From a checkpoint of a small mixture-of-experts model trained on Wikipedia: width 128, a shared expert of 64 neurons.
Below are experts of layer 4 (counted from 0) of a mixture-of-experts language model. Rows are named router (the router's row for the expert), down (a neuron's output weights, with its number) and show model dimensions 0-127. Each number is 500 + 50 x the weight over its row's rms, rounded and kept within 0 to 999. Numbers have three digits each.
After each expert's rows: a language model's description of what the expert responds to. This comes from a sample of Wikipedia text that the model never trained on.

# expert 28
router:569454534476560510535528487522532540519544575444560531466413439485515527473538546478448459538438528454439525561479572542556493416404548451552521451447496552550492410536430546538592534554461443524506567592593451513515483489491502542496537511527587472587469402544573416407488483517587463491412478555530433592514455441582581445534519431438441452489551529441521545528536520484470511464533
down0:502519506447554564430535501515418541392540496450532480524557430510440599540449530424493524512515425559371428591444503473447475522520423571444552537485534498503547502449493453534530480519544563517539484560401455454497459523530494570477520575526551437571459539458446421489505520555533481583613443485482525536440543405590463491512543584500393544407510445473494523495542509530461556549527
down1:496476565509556555572417589459444512510565538582474552490483486498531486479500490524481537568409454487486528561455410436506500496467523518630542503544448544423534461453425456451518418491452492441417511474460519416524516517553475485554519440498530418611455426466487574498399530496553558549513510614524422492530538688486500547434522540552512512473463467456525475497507467548558505451528
down2:515468568562536546484492468602497520448562436522407469513588470555563495561555559521418542560508543501485546479524426504528460492503368509471484503430483504475581486522460570453464362541492440523559571486558467602467495462526462468543564469612413421530473518439508380511577460507464582541507570500511528496402504416504567427486491405516504517494460446544526537482466482507496516546481
down3:464455500559460565597446516370492577484536459516447499614432563528474505447438501516479560562460444502554495383574520538492483476523459500461565551479482481548530448504461477541416566607483534545510473522479456474570502520538531530514504409489541541518599499450479526507509553371385584476534449554441423468503488527506436492447417507465545534556533512477527485472492392514594526418511
down4:450561464558555597545409557515533411527529552574436540481525492495549441468492540471615502482417490417431577489575559434442467444510345535495558547473622525565513503493536532515415535529448551512471485548527559510431539459480531445465489562487563470491485508516542547464545453579458464574471494539469429487513494536426508487458459452545416535408498517490464493538543491521476524421607
down5:489504532574500434493530457619479433465422483525550559505550542418489543532521510540442565537450511421510455492482489519506577471514408469476504441597532542518446487536535450585525430550506488405429435542513433603536529471579522512491489468520501647432468495474445414467524451638489473478528613446482453437513494421418494479507461462455529602486512527552538512494512558467451485506568
down6:463501551502493442412438466548575513524584511461449467524438467527550534494506492512447449419500408534436532402517470540444436475404459450567503524485542490494487518534562481464506503487548566480526557500536486446483576564424395606599542468495476541448430405556515519464458538520442569570443498473511511516514380544395582472577583539492524509557508504537484412499535502415533462592495
down7:457498515480415608526457578526436455523608500522472544410539483527475492642566490493521470527509472486548424531562533483540486463536437530516564509557540424484567488537531507496514512485500510556541463468563522474606501380519476506573525449517408524427492533517529617522412552470428516480457495517489514492499548524519487434466543432385466576518434473465437552390464496459370543474505
down8:454387504467526514474515388505557544451521530565460479533466497501479451484569469496471609393472434546515473514541542497490477471562513475544539435445527487481535586579469464481671585508466507515500467391515564498484434570453588599492458486518491543481498520543482540442558507484493524570444595522531493547553431523462528506474462474353513411465470473508462515563426524533499396483525
down9:467445501543508562426508429562433471434439537500545510519523511484474532505443560479417485529634454418513456531642538516493529396561529488507517522534540483498464560474495549460504396498559386455551562543485485540483547503557388538554494485562484470479462517551387524497529456557416471521611528462512520407576499496459552430532421425391522480492546547517504497486531493529478446563501
down10:474495432475480523522465479458515500463549615492476508402433462507517577511542481538548471583424452538525483499485465533468446474488421437435497513528532465440475454539543548475570489483522586475447426511536561523533551382539450524565522569441484432403493557481555460511579363496536481524514525487450520574566405557528574500412548535585510518513523349502545447505488536440537591517521
down11:495454463435490467520471466493572429451525532465500408560524454595478420466529510589498482534523490384555629544615455524551468473580459472424503516492462466515484507523563580456465494488468433529562529544444490489531536507450523529553514470461572429582597536559451545527477518508399418498388526498529470597558475465496484448505452525542506613546522553428417488545542463473508420512473
What it handles: Line breaks ending headings, list items and table rows in lists, infoboxes and index pages, e.g. after ===Engineering=== or a table row.

# expert 54
router:576453546486547502537528477539529540524538577447587516454415449477512514479537553461459460519442507459432525578479578555562501410411540463565528469447497547544496409527428543520588540549474450520490560600593437527504501483497515553486522534541579463579467407555574420410501474496585463481414461557509430585523453442582585452525526434435449463479543541451532548518545520479484514460520
down0:513467460535508523518382556574577622588464478590557486482519536529447534484491488411529528517438493431498450580414457541573520510548543496480435514465481503435446512453459472472501467505530518519537484573474479518460389500521520504541459515572549389529460361498496499433491478463478546513568513455530496472536570652520471493511454352548424453487526560564522463473500461588489487531481
down1:556506516419476450563515483444579459467501524559526454602526515557481472538523418507532498436499457483495505431471457446506551481498518559468525459530549439481485470590443500484529497559513533483490572525426473522573527563550518458604485480476461481384537508470434501521376491463430482558531468612503541522510469578595504477455618395492515392586536559455477556509387432582484544519468
down2:531543503506459524551537409480541466528514507514439483494439442496490518575655426524521516455353459478581414476586569605551397470470519533536464573580474489481485545520520464505478454560510500552411555482487425456464533501465479500437518432506564538504469529480541419553395512508520499512496476529490435599482614492546605556474419437534552468439549541491439473482516482492476539540520
down3:555492486475465502403473441529528445576573477548523499515527494485476528499476441542503468503465490443425507504532554533495450461490505435534512568528495464502465429451539516589415426460474563401649523449517473474489555461438541497598501549457470559461520458473614411516600600477418530461499508533613567508437405572507503537444416449546489446473525482472532508582542550569442566505510
down4:502440529460475559512483486490604533448513517412510501422484513554456495399550512398493558444516592549595484500463494581518444510524571405448535553517507505492569449512502484435465509447517495550568578481461457504376563515520527510502506470430523466583565541423517445585589589458438537459403468466410441561525515478535551464506484430458544456504393498524449456532571509531495522505587
down5:467491488537528560433607474537459535481562615393503474491449422507487498512566547566492465499511516448615510468471483454490436597478464584556475520517536532460510527485388460504385464449514470540545478590529563480476525530455549492414476581478629472532525485552433583577529534564495498571469520445466575403470449543486433550511523522436486521485413463476520545412551472468477549511491
down6:509467503515512541472536574453402519537470521503550553486472455517464495579420438432465480469566591455499517507453559438492501379509533521580515443491519564544421470548410415372502609485525594693394487488448537597500507528491474549498494519532509489501461520532493468533437442426502491525485465513507475493386499511459576494456445524479474469442522462588516495565472529545526498500542
down7:567540452455516540454450560409605530525446425492544505430523547480515475513462421549486527505525515467554496483530508432524605522537490501456443464446504555461518464549570567486486616554488478485375589471494502477538535601566543499477547523471552458486454400491415514516478500544621408476544401514386507502523541566530482491547466492494547481580442453504478419486473461553462501380465
down8:498450422487475419413415528590504528429425548486550452532479518516545479600542426484505505461573466547452492443621580471547569516483530488515443492471504520584514509536548462492575585516583486472472426458479485490464487445534461581500478498534426573506566445557579521528505479485470447547494548523537532435437447459495583468491447377519535435401589611465480495431522486448472484568520
down9:511560400476492511602440509483432440455532477561486525418533468496466471606434499492567533533527532487463420451453481454650501488525553457574505527421527537514534561560531507492444502491510546454406529528491504490548458509411515470472544462536341472426444539525504497522491457574440548471495454480438566513560499537560471434476543511429515493553493559584534535584504445589591487444579
down10:521468533549524525528596450456506488407531488540565476547527550443611592421460516433475606450421522486489467519481468599469417403514531493484429495521464473510548471508417480521557380475466443513487470532487452499573536470476554601455522491525573506553579563573477512475545469476430465590541497462451426511472478462503471486459452487496556481528400521504498603412589568525474442549555
down11:512518531509484516502545482519514459455470442512536490486420527393525516651453531551538554431559424500527588497450454533524555500514484558476439493443549447454611521469530521410519477478510478508427495559509518509484459551537366573491478542486525497484516481434404424393460439525501470501528458528518551529410539618420513505588522438547455485498565527615459540564475460489565419542447
What it handles: Capitalised first pieces of foreign or unusual surnames and place names, such as Ker(r), Ku(drow), Kos(tanić), Cal(i).

# expert 14
router:541450486430522555484535513459612480542551560422500471560453399577521422440450490543524520533574468506428592457504564542550476430442509509455446537562554538546510435461478499568578461543479518411540573531540526491498434478527547486414474433501469576478547437557536466428466456523560513586460416539534406539449510400546485465560462511478533424458585597480495497514483526470544541492582
down0:474485429512388372572523423505473516497488529556496444520427514566603531579568526434501518523474619383478474519523538506443439515532490512494521561381499543516447473482521503547545492526604466551478506448531401512439483511504473509553517463521588522488571468425568515538512494481461517561557515384537373490483542371476551482564491472515411563503488539508518483513499516446506452553498
down1:557505458509549596425521450428457488549488501477455543511524445566610467491492415541508458589510446522494470489530488480611508501481541526531569585459464534560508552486449518453572549445555415362430474522500520505536563491468594496502519422540537436492526436438440531467542567518452560483369521585525457454472442403498430506482530445489438447493549528486554596577529471500456495535446
down2:432481551477552542488487561379488600524531497500500447451584487469543551449455483467570499520520514473534485498409420414462471518497542587587493458440461552450518506458539533497577517508502464434568458538381528475535408553471544604527500507450516449452544503409482606454497572487557467436532523527485543383498583500473518514488482586617485564519462466435514509489444433580465478444495
down3:501552475562486394444508495435529492587485511406496550482530528474520512527460554405611406491511466504462469486529490435474446545511522495506462544502446377468591464552483476465496498500557592494497498491625447523577464572509507468437544579491482494526534468454443557564464565489400499478446492559589500504507516560428510578377519461496500559469499550627555549515431494508511420460426
down4:430544507503505592468514600415448512551444515513498502467520594540471466448545471480519472575501623560528493469555467536410458469559535475464431522439422553536558495567490528446486568449458486475470479512460480499592551467488521499396505580510640513487566635412465503530431455455572510523553498546441446498491621443554528466421506475536513478509484442494473498582477450490475514488410
down5:466520617517593523486577566407497493599497503479504618508519484567422505474527447454532483428479588457457462535381499450512546565513548622422554439581477533484529526559426562512390559517502468446500477519458479512532495497547517502449495471529449541556545428522549508516481547535553470505533559455496444494533431525404528419566550450447403553419437545490436482502482512478457490443486
down6:525420561489469446472541458386500500501521473461512567469406440512464498513557528462376399588469552472469465483454573498523464533425574453534545410551501496528529529450542518493554648556633535515510537423473429472600539573499514499500476437517445464482484522564447416500468510494454456429454488464501492580536510424509463572574519496507476502457419442485497507589525553483555518555553
down7:518528452482395476539550476583502455537549590488528456643476431513543521491523592551501475459643435533457495393534449527439541471461437571521454498473453465466548455505492377522474427538531514547535530478484461474470539519456430468441553451521546510438555499528464539473552522558519495544502460525452401496526526467439458434544500522489500405550535578522542444389545526497616558457468
down8:543460557497406508478471530466516499515554571536512514508424390488506521513494491485518433527489490480528508475401485470485497497436428534611473529579530433485492468400521500431545396550476473525584564511576482503393470495439496461447498489428606513491453549534520508454454614545488420484563530440563423515414527443496510594553482471538564478500574507578581477455577496627448485543495
down9:476478541566493536487422513466520499467504517504497621554452391597444414571513578545466504525486496391556481517626462498548453496579502512452486504477525492459504448464537472423491509441494482432506536436553481491509513543462503518528569568564504475520521498489545494529555594509500534524520515544540442519449385446463553502437523519518518548509523513386437512562401406414543357535397
down10:477400397458552546505465475548503490469494617463503472531443463615523493365500582469476546448594512503528495499462476529533470497542480556501445470567537570456457534411470486474597541518558583480424491527446502482548520492383490530464506502418507532568489583537512537573517482452403526490507556486530477470466482422426521509514430484516571502499511617501593541508350495471487542483484
down11:514503446478386593568451470409527414472577416438499465529474455517508439482446483544495495595532561523499470490517471539436492444480525454703481500427485475540589461426512540446483531467492442463525573459528506482524589484463452473530541493583499436503549531495510486541531508494500453593574498547481531511469484508523440570581528399452498489470553561580544443513489517527560583418433
What it handles: Nouns for officials, jobs and government roles in biographies and politics, such as Prime Minister, Attorney General, chief, director, lawyer.

# expert 13
router:574461530476524505522537487530541539530525591447571520466416463478493525483530536454457461522431517438425542567471579558554508414409540450564524450457504552546486416543426549527588538562496448509470569580588446530509484481483489550481513533558582472581475407555570417412491482511583456484415464568537432594514447429574564466530521433430461458487554524445533554524558519478479501474533
down0:525481506420412539441531477478540535489509454400569457435505562439526420523478486454627535546548429514545537454596525502443545505563549494417480571427447480543526522487558518533559499469452446469562450539544498542520501499539497579456538514455522612409390536461545442555542454552448484467520463590407487443519477467625467520553489481487462547555534459461475559509478480454608513562469
down1:566458548556516464465470556516458538450439516517492470550530487580385585475522505506505486414465458469470441501450409472537487460535445390466457505524528529484582425434492476529401597500537462546430536595508627529514529455487504492560530475484530456622503441490449494482596400573507542560492397506497562471479487611490475550490570471468506521518551513534487403509486501544550558586528
down2:471482503394538466445542504503566478469571575390477550495453473525577544463461484567441516474498443497537511446523508470597516447496561517431557440523469516554505534520491552526473524552491523480470524515606467512606452547456533398367495513393607536489512545510602457391456575454438528525560505474570463569473488477473449545533392519509523547541447516489478414495408476550445526499496
down3:505448523472429414480480552561451484543513415499545438543439524459436448519483477568447537437476413509460533416489499523515581546531571480481564518527569481513502474531448434443540524589383559383494454571505531492505414486540442511548524508443532499502483334518586483454498516470431540516549427578495520642481469542527488526530589463521581473508513577496520512514512531600480490511448
down4:544453551528622558411506482528460485486557563511539490453445588472444481406501487495562457550499557445473421458446559477617549616587536429531517448509510512510526506469448453410507576485487560451421579463508520584527470470473487530506599513479513447527477540496461440530469548440477547374501452543548553539546520451439552495548526466401528519443548456489461479424487581542427489507549
down5:501452551545502447377540537494487566538487509432490460500551447525539505382536470443433478497420585526446465508547479456519540521471456496488444492459380528497469516454464475571514520537582429612533567529524466484597446615465594534492481467508588479502547442533529497382583567464554483441566471402474473446435567546536487444414458497516476436453555515526534536520497475521576508514548
down6:552490563396474562469472443464468484459463448476547540566618512598479445543520522568491449461437451551504479524439455579529568521447600540484574534527482497517494445464523555391546561515482564509501467522434479535519448463422504543441473550628373539561450441416597511507421482515495605517486515507571430498490514502452520551466521444462428498435462522478449524557457484490471525552561
down7:440458450520477520437439501595435527512481522458418534526462485572635491529477531429530463447478587422507503516583516573428547500430467553528461460592453508520551500421487413547508493577551543508449519496490505470431454427514495531483429435489513498469537538553559455438513575510449425531453565486531514581433514495577484502532492558510459484554516477499412573450420474556587439528645
down8:505533498591520397509429544534593484571489492453487573580505562551511444496534464574543529547610508452513433530542501530485502432504564560479502472512471510486457460453512401527525493495429465467525477518503485386555428464507465429518401499530507504510610493594510516549474517511562538497560426460386453552415468473488478434595526457535541476516573455487436466492581481539572382451572
down9:550449460513520566475449407552421423530490524563514517586490546448484510491530504582590462506439636472528576589517515534459628454578520482590487441479478452532482541553523495422455487433574490588509463440583487472398572520416469476426467535547433535473559488501474515496537488497445486639498470463484556519513448526502496518464503452417489499532462475498507446580419473492521494540413
down10:363601491465489519558410534483465520532528549541511604483581435545381473540539558512615501561480512537496481528578491525402459505467504443493414456538557517504524509554505507481421480501595467474432508564518419520449505539398521482514595500459472429553531459400519452526489468517500506477509453554480419518435459411514449553506439506571566472575483484597478531515564440455503441489481
down11:471521515456515506490469525524622463503499581435505411501518607495454529510570455542355508444604526339485523471585530553442529388457491429553539481492563566495536468568434604497563432494475475507607475454490434472538506497539422497508548445526555514487478563492564524506622507503509528525420514437534464563478538593459465459504481470481529484468505536492487485555502479481451515460444
What it handles: First piece of a capitalized name or term, often in music or place contexts, such as Cov(entry), Radio City, single-letter R or C.

# expert 6
router:525523566443490483464548493533451393495461573540549508547476559369495493556401432525509477550454496524563523501551447482548474492449543455482472516554493420554573535599464531550428400415539463517582439476529503484439589632542477447537473490535444461552462506543539499473578500416510510531461418534425537510526434556504557556561428540482509476397522508449573440439476482542522475561500
down0:438571464449547562604493488549496508416413557552535539548444531480428465476559459519530518531482505529387490550451484492525589438404525476576570415465506567505474536457514534511413571457416446501526553495474493545510488568428499506519458558523474425575544441463463456495404496508549451412436560523586486483607485442487563493514478539414515522619462537442489593513549494447517482516493
down1:422576480551443549494570449449532523468536500476524576543533509436507478473461508465518613522617516473499452549481496411567577516454559421460491532452518606502515446548470445520450512439495397418505555530479487537588453491487452508421447520398468602492478419427394504482490545442460572509460516550512444474484501567570554504435507518560516516488490411504492566500621452561502495551458
down2:450526471497503535562496547547556466479508512484452520523442529536403538470432344525548427445420417547540540549475479551559484566478585455488517446475483481562552494521488387486514531488508479467403459467483457415515628484493479538600464526541527590513467480623437467494532544451451561495628553490512518565499541460390473448545523499512523444499524446442475547450476536569505507572518
down3:606439499558550510573473391515476575466508491431457559447442526555545559495617536534515480523546510464503531430497558452506568457556470480484440626557552547533497507518477520532553493518580579438506509551436505545500501452404544467505511476460527419483422435478425449522510407507482466520488522458532526617557462428438440516367420473460544545475571503484529517462491384462520515515504
down4:411484454593575547654531510360541505456474543566457472474496449472491470522488565467476500579477516480548484484507400438505438590488552502469479523486483500444514446434475477529530558463569395484451528457388495507525484518385553467549517456491482503481572548491464484537543511504567502537501405437528430530598478485422503479568589549479498496551439585482477537603554547499491431500478
down5:605540564404488536405466502600507537440555522500515451496473525476546492461439537471458507587481485507495539584515511429541550492573380528444502547516483569499511523516530500510479467443513555520395526534478555554410412458568481485505433524488521488460468529481587565518567549462445472557491470535532362423475374510496529434540427460529534612417570512554486499537545495509492406503501
down6:445476557482430560568519515539579502557445429481519500577387514535572428494484490548566455461502508475488530571521444490499411583427463589451499514466537491491599456490494490509496423437523512467524597514487432458481474553412533453445513522438535550460459425456526533545403529536519431492478540542585383576454604552537469509521511523539531481495493457470557434397616456502480489497576
down7:447586469568514451601474545587562432617435430576523560531431425463408536531496477396524534553556499526498510481509477515496526511469612438487489583456536411423467460506530459511448504482530543471459475574542531536569423512445525421565516467501551418496475375533455421501482525551524529461502585428465527515453518575478518520524595473496416569502482498499481531490466526499551551535427
down8:589562482484437589482506560535440487443501450492556446543503521606418543538482604460549446580552499521535498521480535509447468449496466466406430462482434565544517556537562537520514404552529490483497509489488519532431604449531368596469432443544542507440525478547599511478457517528524408443433500472461481552507445539521532413442495489450411590497468457547549417540538485536540530516451
down9:490512577533501546490546399505491497545479434573510506502442496440480522495606441442605453547474486306563449486561522496563555505533450555502514468520596512392464451587480490501494458517530492456505488529502392561591478466474560498403476504500579549440468473450499494518513477526583499582555465463525537507479525485501544512474481502424509476487450578470441514426436578545475606567443
down10:510468542458545479526527517515405591475427588519578418417497592484456558633471515421558518449502500464534548526564476547423517589515389584528455528540474488528527560567535424531475446508554552454453408485453486478427514478511522506550448552535454504476411553427544495591585465402527509459502450456401495468546431499519476500502539594505482509436536543513520424446455499529503531490495
down11:503452467490546424495486491541489382505454460500550448471501420565491491532356515499362512438544530524542472525476533500512518521554450540431456455482499539533460529449543528550540466556510445555544479578527543529556541533469462427569535399501542574586475551510542466567471427511539557513472526558496444444525473529435482419447415579615568445541543484439587522429402538521481442505470
What it handles: Short inner word pieces after an opening fragment, such as si in conclusions and missiles, lo in deployed, ath in decathlon.

# expert 24
router:501514385576531546479550524424563562531593441563454503423511508463562582461507511397592539532547497427465540456569520489565421443494536478558552520468445460507453481406418475475523454549503490458491520477539543398580514437528494419513564449544532530537486455533546481520510511525512585485473506480413441554518426473426528464523451540457515541457540418431587566503583567431547522464569
down0:547504525463473493541574477436528475478483562482429468429488540499440505561472477501481560554577488504449409566509489484469547476454543494491532460542406562452506497558488489560566538473455439477640474536430551486371517482490481449531394573387433558543487505512469462565581440566554518473517517576453520471440484476448387455531532539465581538582540455529495538431583535440536500579550
down1:473518420556465490487403466539596485450446541477481516425496485545558554423492502483447528491517443379533476491624495534425502479459431490474504424522603451491426482572515458560509510570454520413430524609581439545535467477502471464562547543492568482484506403475538507484453487575447498417472497583531468582548549483532531509398522481571516460491497604491528498434468590510564559467505
down2:543477491579532587500457571510452574503481472516533496477560443434476541576573472442471431532465498517339402480445530446535494546486475561495517466514498459572448538547481563464556472378497502465471474534506598399513539497523501469515506518558487479494529619444455456411500553438410475571547503547424521469455493592521534449442515543488438573451552482482567505526507536432418575429519
down3:481419503437527501465540559577498532633532570454437474490510618485541481437412459565496486502528551500536510507458481466506464456464471582503524494416486516529525509470498553473545408445514497501469528480543421435482512478514555457537588575569482516393550480487465481369456608475564529571549544530527468441459544467410499482409559544554484516559488388545528472378476547458504450507545
down4:488438536443479589464498436453479407513579582551512482420546500499491552556418483434524605427388438473491467532549569536652577433439565531557555483486530467443540519496491466543498525468497492483516539539544504448432502468498438549561487457523481571545412511491499510451500480485574569457606479574446517485534458411535548468498493579592534445514568441439461510456440457456499486482556
down5:358423485542558490448519503579549503451522534440483420528585533498576545496583499442507493650558478449504515426550488420423461471530455568480558570448391498559467531532485436516415534463513453473467481542577473434462540536434541512558604427443563544456521520521487478451496510583497509583533510518475417441544505462475519502434531490484502473500450473600548519527434542480541511501420
down6:572543498545555524513433399442522473497497449535518383462420468502481465535480538577487491455483571468490421488544537559550590417604538589503455504451487517448449496554487468537581457451449513554524507557460535472497492466453457452530433501490520536543597517505615428528461488483502541496556528466532577428407545459436488495562440563576530472483520474516482550442448501395634481404510
down7:468491428422531476487536520529483526564492504407434537521505475486500567342648486445545437650534546446471537439465483446460566564461464510440447566563513478412536388518458524505438510538556495410620467521527476493544433603562500520569448462506487492510571523524485483529479508537590546501551541531447425460506509518512508531503414505473493495496451550540528446553525476432523498517460
down8:459514494534477501509436510482586460452529477468462542453605489503522611580424567426553499433480503532520420508422446483521506538581443501478446580579529396431532533477370510498574474435477446541533462505481465536518486506508546486477493516475436510567551505491497536486598580431489421446593534545460486592550527417457513545478466592564528454501428473528516541463392579488421488538478
down9:579483503593453541437499446517529453555560471476487457538520471517428550528542422552580591425637487446548509514567507573445523491575552509439608502546465474486468485478568524521554471459480573536473571476468503469465555523447500408575437507448432539429524437481525579508545498557624432408480468490408505540498495446487456486452432471536484436567493506530534490437521515554547471445410
down10:479560462465451553453510506452558466468463623492493537489472556492542391562479574528482538475521500503514508535493444502429602482478478493531531511457497485470465527478521484459515494558539492448575616459473459553502456523550514557545459483501493440480661506446553510519401526562539616421456478546520403560457430433413499458449566466543495512548532500507482465522475446382602475377549
down11:472553568436453591428477472433520417490461476476526473492527445587465496539535607477535547532500521542487479608509508491433442539475485486495469505517560521544490472588474484521455526465552553538585460522461447573458497497566484499513577570502439557440541316436544463507533459518450493453376490517489502458436587384544480488460398548518580487515486539561500575492545445550492566480458
What it handles: Subject pronouns and connectives opening a clause after a comma or that, such as it, he, which, they, although, who.

# expert 26
router:579459527492555512530541491507548536536537575445571540477410464485491519463537542456466475525452529447432532563484576550569487411397525456552522472439495543549508412542419525534579549552456451519520568577587424522513492484480490556495528535556583486578471404551580430414501476501583472482415468543530433587506428441581579466531529432447463446463555535455531558526560528483479527453534
down0:540554480496510524537450538516481463457561411564486547571642558496537578500514422467540546537542527455499434466426418435560584496507417497442482447478502503471414520527532450558478483489530535551473520510584494479502500404545450435477446536577422435413429563478543476405543566541501502501531406496570452610410479464451508464464579469501525527537529448549536421525473428509459572519508
down1:512519471599495462448404559480565507470531408529539408538518535531589454493514464426503452493549529409496591503480485412520495463541516501478541514476530588481552585546515473433500448435502577554465523463466516476469462454547413498518580557478521452482524545495543478556547472436540461541555451522443568515457506609484605459531493493374454455386497515393509577524551496532375502484498
down2:465447464568534567441540580616518468363510460503523486555506496480449554593427561518481527595505416476470510485405505482540475496452464559526550582451534535400460490505514471560449440509532475497509488526551474418472514531522528458432501344531538499556562550554587495409507490483539464510525509498452551523535423512487485491566430408536495567605514482504488435537474539502522406551422
down3:420446456545434540499528482531529405537465591427493573573498547603450533565477529562407537460531408462484409529576462548531400544549528462549509400483465489496343460540446537499459488532650476468530491515531486530499550542479503495500578427500462556574552519441518505529533433428568479527472470450480541560498487500459452452491564497508509529444480558480469505578483435457471458550556
down4:562533447441438462457528514589537504505498484456601421477485626413460516560453466487509514530462482430517520516479501585505465446528525511526494493592489438393516437581536487570518549478461423503555449457498584561492467562467543497434525453584514506503433632551511447458459511476415468564593495478484533526430452595533463491595428564466543558523457570455503493533524464475500401455467
down5:461519431467528397511467450567481448535529503488550609563397434530461544517556575486438408463475556617491529573591488466510483520488551476422453476520522439491511550509527553457422472554533450478530538471496453416421461532490487558492448609548518472552564598491548525408485554546522456492564534406527440404515527395452466455446496546571561524520578495543514468498538526457485495551498
down6:516499414461493487472487481450499543520428494517528477460595435420477425581542547511571452387506539509490525492455420447561534468524492508472549464497439522542446619445571521493510434528499515509504484562391582429477368519502468472511507556584484410483538524480460466526525457494562510534545502484395592419511566417578570502462531566540445513481574474518448601422450554486551528490491
down7:480500514510506478526548518472505461541477383534531527518505585523457547458502450459427471455587487493552479560507525483403473502497555444533508584533495476475623425505519506515422533530534525525573529423415422563565426399534465514422438583507591546454476512469500633532497490482578463544501471475503575528447517411421458530575458414531578489466547528438567570451483473454460531517415
down8:460472548469498464493544507471514547430463505522403466469412519569545492429498488565465537524450457460491490544528486464527499536577484570534501538538531504459484532484472430527635428502526416560491456452424515520512495513361446377574493521488518583403559468460477524473542621541481514468453512532470536515516411516539481380523515514627549462474570368483512609528455496492499512488527
down9:429435505447565480472451536514443446451537575408523406520506516565527533533570515536506499489532451463444499551520458476490528489489486550485507513511529445439519545498532509447549547537443524568623471503562466541429449466550539360544430538458506452445559460566518472530580552569600500537526536548511599395410565526546526492560514459511448378502494432433475402463414493523501558465508
down10:523489495530486506492520368517487597474466474479499332556427550572466531537509641465487580531507558504492498588564493476509547534563598538517448421459545390450554500461488495576435545459507503520501621471473485428440449525499461493478517512481534586520411419510541552450521504534509474509561512424462453499434574481473501543480498559529555578504537484377443471473522509476521532489462
down11:445512493463490533513562472553486449585533442493529501582570514434431594476557493552584545532494411477550476527604472598426516544531530387513365409536454480600565470479411444440461533510488539522495487397507442639433485499428490469479489453522530555534509527525519481478456480542522531556462494543418482544461474544527459529523458438523569462612519508496489427449492456551494462508511
What it handles: Complementizers and clause starters after speech or knowing verbs, such as says that, because, which, who, plus some first names.

# expert 52
router:499444481541514511513567465560530424541519582452573532445426466491508481444526554462445496506462513456526576541470572460580541446424551440475452430515506560550489413433520539432558478512451451484424468502583421519543518484543481566557452503458578556545490410558585451444532449598593452500402491557480416550518545420526602450505461438477539454478546579454488531514566530462498507473566
down0:529463509505412515392490478505481530550448472551481519581451482502504482535484525486542524485558501532644465438518444522518549507492511497475452536563430473492508420515480530450406596452515495436402513496484519564573609463484394574493422494523498580514445490520471533505486468467602494495576499511540418506471554500536437518517510455524506452530528542550617455519364524605515489538351
down1:535476522538506519481483415547519528518457473416455499520490538565519582433440476506496509494603553421458524528422519583439423465541498522515470569528559472515509473500494508474526394402567508436477550523484455575460526447565503449501544527504440477512505557544504480456552557465528439466455420452481549463512572545502430421357594472671497554514562504422567490550507430547500538535429
down2:633580541495485512486466424471463466529506579534507458534542411487520535424523425513446491494513477584567493579631514558546510474492477555447452511542506406580500536529506596545532570509517367490518374378524515541488436521474450575472513603470458554510477542431545480544435563528502558458520498432477475427477508436559501469462501473472529452520485556429476466470487536425502455539542
down3:526504542427496362430484442623522538479435473581473488419405535467384547491449532476531497555473540506434498541497512473575483484541485576490537515569532479498542466540411515518502473467474549600474404501518495423477448546517531514425520604517513501584505507460508525561537423470376544522481559472506556395485547546496451598469516567461478508534522527463490415513515509572580516492414
down4:526477585456473506418434484460461627541457477453467458476638497512376489468575435443542520456594546440599532594541419498503566578488412557410500578512454493497536438525490435495453474524524505457461565567428549498513524552515563491477524472467423446528449488492512572475466549547583540513461519487525473392507518512523413584549564474472503534489519538449479494505494468507545420553516
down5:557517496459422542411507428439510436492543490500504436557464403467451510502431556518535475430527495488474392508559509476527445489506506460499478493470476521516496419367385424506502472499515506508531454446620539505569474535453503567605472534408606492604526485511523459440444501558535525517538549439560486453517538563528496572564586524503643501474539556523532477515495505512444587535428
down6:500519542511463409472474519503428499676535499486514560519573494531513454567470454414484576529566538489472443486548565454426573588600386553484490545469471459488565490504479432545425465509558478448513626498453447463452557570460441496484538444555520460399472516485534554551534532461506466512470471520416482507491495500513470467527442506529532510526425564496507433381505524456583518470392
down7:516517529486580565454511460462448550436453441572522517528524608477432454522439452547467437508532418571443472438510517414465406566498580519528547539497497524464444508562476484499522505515636491570460509464379515521506582589494458504563475480554422471569409504437419387481444538441443610494580489511465479497460468522508559521468601544545458517564481526556519515559447511501473483484521
down8:498570496484518476523555458492518452473467551498562659482447444385434539573546491451472536403470500494548480496522505527474414504565492494516542505510431407475406520391558537488507589468433497518440534598487482481512521450525531462501476498470541558523515534546448546521497457522563475555578520384538535560467555586537485573540548467437493483468527518349440459577517569469421498532457
down9:502490474519477438464544577479421480533460551432532392499482405495429519456542465411485553571502490445455456405465543541480572544451529502443417474447439586576534486426538551531465443455489491589565459539469444498586505537553502575539572462490574546398481493526446567538500531555523567492524485501510358473477577510490472485466540576432467479487448613507498497472539565456526514556575
down10:513464477522476481555476458440521509423495571455488541533474386570424557499429490490528585567565574462446471469544505471471477509470508479469519532521471550621539542511525655473498503510480476456561569481506498477533562439478520549619490559424465517438516453530423509543508514521499453470520525461394454447469518379463545451519567464468396542497600432572416429531543424466495545531541
down11:482444420636501500552476480476493454529510549430489587485481493533565454397483456439548473488437590497520621483459491595504384503527551551526522454520496383475435514481457431466591500488514565497402511458533409516510450474432546568535436529503462535560461470503484524582535558454533459541517505401531505553478499567532512490465582494587452558432467445542530482489438496494541453428571
What it handles: Title abbreviations and name starts before a name, such as St, Dr, Mrs, Sir, Saint, often in church or biography text.